{
  "n_layer": 8,
  "d_model": 512,
  "n_experts": 32,
  "experts_per_token": 2,
  "d_expert": 448,
  "d_shared_expert": 0,
  "activation": "clamped_swiglu",
  "moe_layers": [0, 2, 4, 6],
  "router_score": "sigmoid",
  "normalize_top_k": true,
  "routed_scale": 1.0,
  "balance_loss": 0.00955,
  "balance_bias": false,
  "init_std_router": 0.0343,
  "lr_router": 0.000911,
  "n_head": 3,
  "n_kv_head": 3,
  "head_dim": 128,
  "vocab_size": 8192,
  "norm": "rmsnorm",
  "norm_place": "pre",
  "norm_eps": 1e-05,
  "positions": "rope",
  "rope_base": 6270.0,
  "rope_fraction": 1.0,
  "qk_norm": false,
  "attn_scale": 0.0884,
  "tie_embeddings": false,
  "parallel_block": false,
  "init": "normal",
  "init_std_qkv": 0.0196,
  "init_std_o": 0.00566,
  "init_std_up": 0.0196,
  "init_std_down": 0.00245,
  "optimizer": "muon",
  "lr": 0.00823,
  "lr_mult_o": 1.45,
  "beta1": 0.9,
  "lr_head": 0.00601,
  "grad_clip": 2.0,
  "warmup_steps": 200,
  "schedule": "wsd",
  "decay_fraction": 1.0,
  "decay_shape": "linear",
  "final_lr_fraction": 0.05,
  "batch_tokens": 131072,
  "seq_len": 1024,
  "doc_mask": false,
  "train_tokens": 1103000000,
  "steps": 8416,
  "dataset": "wikipedia_en"
}
Below are experts of layer 2 (counted from 0) of a mixture-of-experts language model. Rows are named router (the router's row for the expert), gate (a neuron's input weights, with its number), up (a neuron's input weights, with its number), down (a neuron's output weights, with its number) and show model dimensions 256-319. Each number is 128 + 32 x the weight over its row's rms, rounded and kept within 0 to 255. Numbers have three digits each.
Before each expert's rows: a language model's description of what the expert responds to. This comes from a sample of Wikipedia text that the model never trained on.

# expert 28
Description: To and auxiliary verbs. The word to, by and into, plus auxiliaries was, were, is, had, been, be, and some line breaks.
router:152144141109147121132101119182125164128140113082123130109104163150160073151163127122172131138148126078119181097138164127088160088181118189146120174150087135127175109105133101141095127098154104
gate0:081087145136093133113139150116143142159109090090074117123163146174107121154063144145136125128071144151101135143073150253154171068112167086135096083124156100115126143116083166081128128134134077
up0:083108153126142127184152151097141139197133103117113137143184138145076098140118112115123125136049087130134154183104150177123150083138069055111098103111141121099147173118094113125140145107130157
down0:104084124137116066156137117104151150130092129143157132131130154117150130154134119114166121082112099141125143132089121128181118133128125137126137141146126125122125159150161100116235112179185168
gate1:152096098187147174096107159134170223122131139052099076116168141112129091146101098166134171076143145160196130160069167189095160159116084094124115184101102108112127107103142142109128085111133169
up1:109116169145111080133164148124065146097145110124140137112152103088115147124092161102154120117177140178094102097088084145111147159098115147125127077130099063112143121104106072136101130175109146
down1:149191114125087099111083102132128072101106139140111103180131132143109125127199155145142125127105149125172080130098135166122220112159110160146140120121147075187135141141185141154166139094165091
gate2:125134120148144066089108092105170154130137133188154112173140173179179178113156104147089104106127100110176150111126098114116151165115064168117125120135128092126151104086182122053139088141146158
up2:134144087139193068099126000078121149171129101209187139142132133151139137098140110107102115127139122159159132134112177128157071088141092110139123141136128125078156068119143117096143072104104112
down2:059084154119076085181132115170125099138109138085154134163128128091170107132106138174178186152180083111126092134131147121159180034121164123102146148180148207149138154128166098174115180079129090
gate3:119102084119122135166070122100134139181159146116102165138142186142150135121138122151185156197095136080072088169047113184086142148163133110187107138206144047147113113117060164136133125133106123
up3:141121098109090103176098111126176063167187097141129137116121142109112159158102122128153157186150133120076059122078136089091122124178154046168143110167125045143125149146075082170123161170124127
down3:191110128120131118135154153095119079109174102104153146163087135124121118145082165126115121118087120099127153114132115179111170066167112100088189109130122097094136156162156102147127166122068156
gate4:099089077112128130082062098110077138098166185119118141113096146139097183187121135118115105133154139080109118109091129063098101098138129122157099134133132171110151126084063099117120122136171087
up4:092103117093111111117128137115123158098148139124085133147171121140060125152138174115155121133163118146079144085131079152126125099137101121154068158126116126136134156104097048135053156147091108
down4:153146124104125117093183106142122171178140185126118120128096115187149084126129103160151137115114146112096143167148174119099126176140172144199153134133128139130120145093184135158114112106133130
gate5:101152111174197110124079080111130089085156135132135142096078104149117153204109159094115159162130104125101192069202123126093111123111142146160140047125101202119159096133148118155161124164195155
up5:097146147146068110123087101099124098150173172166078112150162116118063148147127160140128143127087121147141169045198066096040150079142117062170108045138167178116188102089142101101119156092141135
down5:194151104104129101086166138147073111161142119098072138098145131078123166122105117136171139145115127094142138081153121044129149086108111130134109150099130131163071106122162084100123161152126172
gate6:127080124098135136118114108133038176136111127130156095142140121112095141124098101079180114057168114125135122129183153111121143167141100125114100166102179119100103146136172042124113155139091158
up6:149115147083173179116125068125149140108122153056138112183146103166120123124085155074150089120124128104080140124128129089154095123077106115103126112100155123154130173127111131086191094141046130
down6:069166137134171112147145185091152139132124127101162083204174184124088146167107103156143190157096108109160112174100111096126075139158108114143169119130092138144105195149141154129071044129130123
gate7:156167111119145151096147150072118158147141184139127117122060120169114119109182146110145158128096137180163115156130153105127095142161112138130125105158152119149115062134104108072148142145088108
up7:178187176089148156125154144176168178150158147110137105094095119135125073080142075156147162104078141148141168145152146084131120106188143153160120088208133104112117078139076140108126105099123128
down7:083122087094105125191160077112194110103149077127105127085156159130153127123181127139102138157077161113147145133173141133157172111105121095123134070124134099135094084155141163079136127148130151
gate8:144164086132149036121113079096158162138103163099134120113166077080175037071164084156147096117110189094111138091101144148105187108137157179097098088054132145129132099120154095130119150114160100
up8:130116109144166109118140127151116152081114219147125114135168093137111129187167092137109105166091133091093118127130167184131120134183162151117136137118162119098149139118124104112121163152200120
down8:125141120158153133161081146121126163156186111207132114140133087138134187138119068102147143054111119118122109130167127099145126107155129153142164082083138113130184069153123147150178078141093119
gate9:160135196159242127105128092133127132097104143101145108089100102044160090140159150152176149177168136118115104119119096116118157155100170116061170179104120173139146136156111144139093165122093123
up9:157117177175155107131119166109101105154134160092186063112112107169125101141121127080157116162188140147122144162129150103153166147141132131101156123063145118135121062170107202173072082101102101
down9:105161098137131115015129144167117178149147152158162122124175106126099121149071109111099069104158173094103122079134156164118185161126119100129091151111140095125172116101166165084172112098162148
gate10:150114102143170147150125181101128133148125152132128142174196144128096117103197109146148119069116174134113172107120088148077100176094159138126120074140146156141190147075095164154149122141166123
up10:117130134131141100171147122127194122062087117143124125121165118074098093138164178144193150129172112141100119115124179151073156114164130114134118083182193101121156134134118144081183047201147115
down10:073136120141120120111152139148161120125132064150113137086075150036133156051126133095084096131140118148175113124135155188146147130179147125065149157167086137133128129187142081128131121138066102
gate11:088068106155092136104137127125171131104143132140123171142111156205117133132075180158139097133125083114097158120169136127111191193126082128107184125133153185134138149090170089159125092151168111
up11:110098165127106130065142123149144121095127097133128150149138143157136074121087160144085139124148145139132104156162176134111180129177171123117159132147139161104127137111167090100148128111216150
down11:172120157174120155086122101160136162103090077126155160138098126074151131158148174108080168153147109142090162142155136135137094132149082128153157068073131108198068102136225114146159155146136124
gate12:150158116095174130134120093108122105128103110128150190120089158160114090103114134117175163179117158099175114146198118073128140134136093150149075166138135147130149154177166148196097149149121188
up12:087134107085188159089170125100108133160108145125113107173068140199087095092068113079202144150112137104105085128197104054181168100139065160178074143094159131109098142172134136233101122139098152
down12:113196097173136126171131167137184137132111086120181129094146104106148082164086055121162088141131094138103065120109107093112127093128109120106134140110106119132110098170068159180143154123125062
gate13:140153147104144088083167148143176118041121122113140103114184088059118149130105095130189127123146138084165099135186169113129112123082102143119089076181117166144159156145141067132171124117086139
up13:143141127154156064098158104129159118089109099118116126132093143071114103122118070128142123073081099104131113147154175132066120092111128153133082127185158172125108169140175052134127178105133145
down13:061090072135140135190120111153087138179076097040088197115090098162101119129131109063149173105140164119080158120154069069107099183103171131132125120145106139201123159136106106123147114073131106
gate14:130158192133120107120098154130130156158181152159102156105130143127110122136167060143145108126217108121107140139128106041134094131129154103115133111093189182159176167103159119099135187152115159
up14:148145170114119137148130135107099153124124126133103172135149205068121138168130102130115094157167134166095104149077119065132097176188114093121144132140132230069140170133121142082100138158152133
down14:164128090089113079104098196139084082163154114145085155103088098095117133177149113137120143143076124166202079074176139162193164086109122127102166104148114101158085082132127168140039119117119129
gate15:114109133128134141123177186086127199143154119131169149091127114126193060208170101097110102134136094100099197053140143120131124107103127086105110110099081112156116163178141172011116151120101106
up15:130131143090110155130163121092142174131165100181131121130170118148121119169144081128128168066108105125139150087138129132145121088178142101109084107163070125153157144141134185162148213112109046
down15:149157095105090131092069180072093138150131112159161185202090102100105129136106162097081101087072162151120111143176111115139102171131140097146137155147128125093116076129147099149129156140234191
gate16:154107130115173080117107162120151073146076145083154177127141147174101079099092106107132143063169166154117120097079181134150129139154124138076076118125156115114096166160180119137086052138137144
up16:168100102079173111144077154088101145150131081141154146107121143167171151133179058143120076092139149146110095058071164153163143103072154188119115117132142143135131185119159100149119108115158144
down16:146144148135103147204133123165184086088150111094152111103177152071096172197180087112186150128198092174120104123208133149097136103109149144065093076095157108166179099038084156103150089153144148
gate17:166173138104191169171143137172081242082153127114123161110098165151129142155124122162110129141123186105150118151177219173107097151164131121124157149169101142099130063169162152138121113145116192
up17:154117121184132120118122190142113143057126109140108114139123143097168083170160102157161139097116115063146097164129154170167125166136091136118119193113110183120144116155133205091145109144072144
down17:051160110138076090146106111067161124121109135145127167179146078115145091179159178129071147057089124146164140117140083144160140063115147134140137111123192145159129182097146075129126153117115091
gate18:108174109129124149064071123076126172180178075169169129139108168152143110115111187102163086136126106170101095119132137173202113122188138097081130180128146108152177095097135136179113135114126117
up18:169161180198157187170145110151110212130144124151176185131062130141139113149113153187152134154103142121103096111172116179166149121183121122140166115130106106078108088167183114148105093109093153
down18:142081131125131087160122127090135132128165068122090149100119077103145163170181130117174134060116098125138154122092174118137114125120106164133118100131124156130156118092116143130113153127141144
gate19:145112048078150118128082073207142075082140064097113143050185063119166124084141137154111112111153173172152114096131089135126088100092057176154100191137162161135248150109177158142116170146149100
up19:177097059140159174083162116117147067121124145107118094129134155127178093089139170181160121124169205151187159210159135139196135122115077183127150182151143153051122131133136134163102139129115130
down19:141069206122157126142132128096128189155151086145120120158097103110112097134152192114168086110152127151188138166176098146186202111085159088149139140104111127119121108098187114159206131131131143
gate20:137102143140087219156182102134166153136152061192091128098155114085140149102118109139146140100141100128133130123099130178120136138184138147154094144138152059189146164130195192171114058073095108
up20:134143088098118141072135073132172135091128095148099062144173072077191077125118104173140171179122147210145129083111144153132170163137108150158157200157127086184112131161093173132164146116164075
down20:129151205165158168125086127158117172101104156150141171137108120118123148103178159144108175136165147118123173155155062085159101217149126142102127193083139100116097072087155129103148138159152164
gate21:126147112138120111136177130182180144093134123198127124142146108156093057150116154137145057127126130101144091126137164104135165135153137201145156128057140152129106135067131094191130164103162084
up21:163133081135118116107125144156170122123125135216120154157101106092122126101150113115127140137109116109130118182104127117167153125085071141124147117113155074161137125158120138102115161054134169
down21:088152135173162089146098148074161137131088127135098112207158137087145154158078126130107163144195113111097150167137106180077126166139143101128153118162131136121152131113118147136137099119153087
gate22:106084107174152159199143118174090161103110141127104137143106098087085124110142085147105131118099129135154120107090140147120133168111083152125148175104105178148071083219154120118173110154137121
up22:110123109086163167140146126137095105214102123108089108113160087184133090135147132148182116169141127112152141097155161137173103130101125153093122111139118174174088162113143128162153082137089098
down22:123133149101113143140060088146143127126158127146124142128071141167142088143109078195117090083156078110212122198132124143107156156106111150121112140089099051139156124100089129124103117154124133
gate23:110082089115121139101164184116082104114094074187052115139151091092120136110095131172137096153047095100103135105125128040162117155117136118136185167137126114139105116110163095084138101142140091
up23:136149122138134142084157180157148198129132085113062142151119108150130106076119185142178130099058129094061104131121120137125113168167103120117163186172138126157086143120131106058122104122167108
down23:121130193116088101137155127136172113081107107149156178114111129171092079131188116088156104128143157161189071116164188176112119099158105164103092106139068114099153123150111109179123112202132103
gate24:112127080113106092117127126152154159165058085167131149134095071114127091137141099130110066123189092115132135157101177188140144044123101113113116107157105086071107112142095125181107118133207111
up24:108164110093082106075107125109100165157142173132125125120168125150124147111149136142110110151123132171092146171096136164090150112151132130192062107139067152175120115123202183168156137149148155
down24:137078194109177127151117126136128137189139116119151116123138147121124134129131153089129126161135104142113120102113121151118148090163083075175133136109148126090121142145159152040082069156025109
gate25:120062130151143119110082144109156131124119125099126134110140068120121146090146117079132199133152177107132126153074107133117077134093151136165104153189084080141165101144150094161172130121149119
up25:136084068159124119147118102106125099158060152128128124139117099126111112098104122141129159070120113085098112151074093140109075161101171120126099157179084097129166091154157100214121095129131135
down25:120122074095109144156143081106076141160100147173188100127187088130143143160124198139116144131145095041148124091104165108127135173099128166169167097108152155112178156162166148138154097148108090
gate26:140137185147133150137107143125151109141235148130099142156057209175104056136090133078102100153132102173112031180099180079116135119164134131074123087157134098085123129130180070098106130083088116
up26:147112160156111116129079138086127099152144076192129145126123178202116095108122194091114115194124137143114094180169154095123145138146148087116114073148136105114138139161136115121124140106138122
down26:077142109166097098169152118087114154133158203116138179164155157053126118126156128126135188116158172085145122109180129157156108093137182138117111097164098169158116108137146116163124121120118147
gate27:141115192060145134065132106156110122177092127169156076134128114130084145154088110131151113092074136125156149095086131163149099111090147132124100146168083148128112137120116155162167127140113188
up27:134125151137169098032090113134126134159055165163125123140122106147112123141157177020122120096068078128096146159111135156120116149130143131153149152110183112186113150148161175166101111083126116
down27:137156136055107177188102162154134106108178180095160112127136160138105134145129143131129163144184110110113131123154112155088102116174041148119134125123181169189105091144123131118126118128162130
gate28:158120095089054149116148068126107189057122122146074176128115134110157109126127149162170207147095099114102116049125117155168090153170164120098160176135156117124055063141135135135113097134071120
up28:116153074157062145055134127141224167154093119137121152126101146140134152173161109181152121098089134151111155105173154125185083082138122196133101095131125114091197120150142143049114056108128119
down28:157139068119137140111137154161094104158110116144112133198121132133146168111083143083107103152136168160173131120141158142129153163114115150123146140114118176146048178044174160067098137121157162
gate29:138156132204073109115113147159177097098129117101118141185125162141092091157059114136127115198126138108143119103103159142179098100107143145129126081137128143112206164104109171161108117167155125
up29:096110108122117095174087119202127129115140147126146127173088171137060109149099099102131130156120066087073150147111106157175147130108184116134140072116111140157161143132107112142110135111130116
down29:127118107176102134116101079115076114134129131135100111059140130079155116109155181129093075143188176122118115149094064104084148106098126088185138125148157134122072189191132138066096122081123158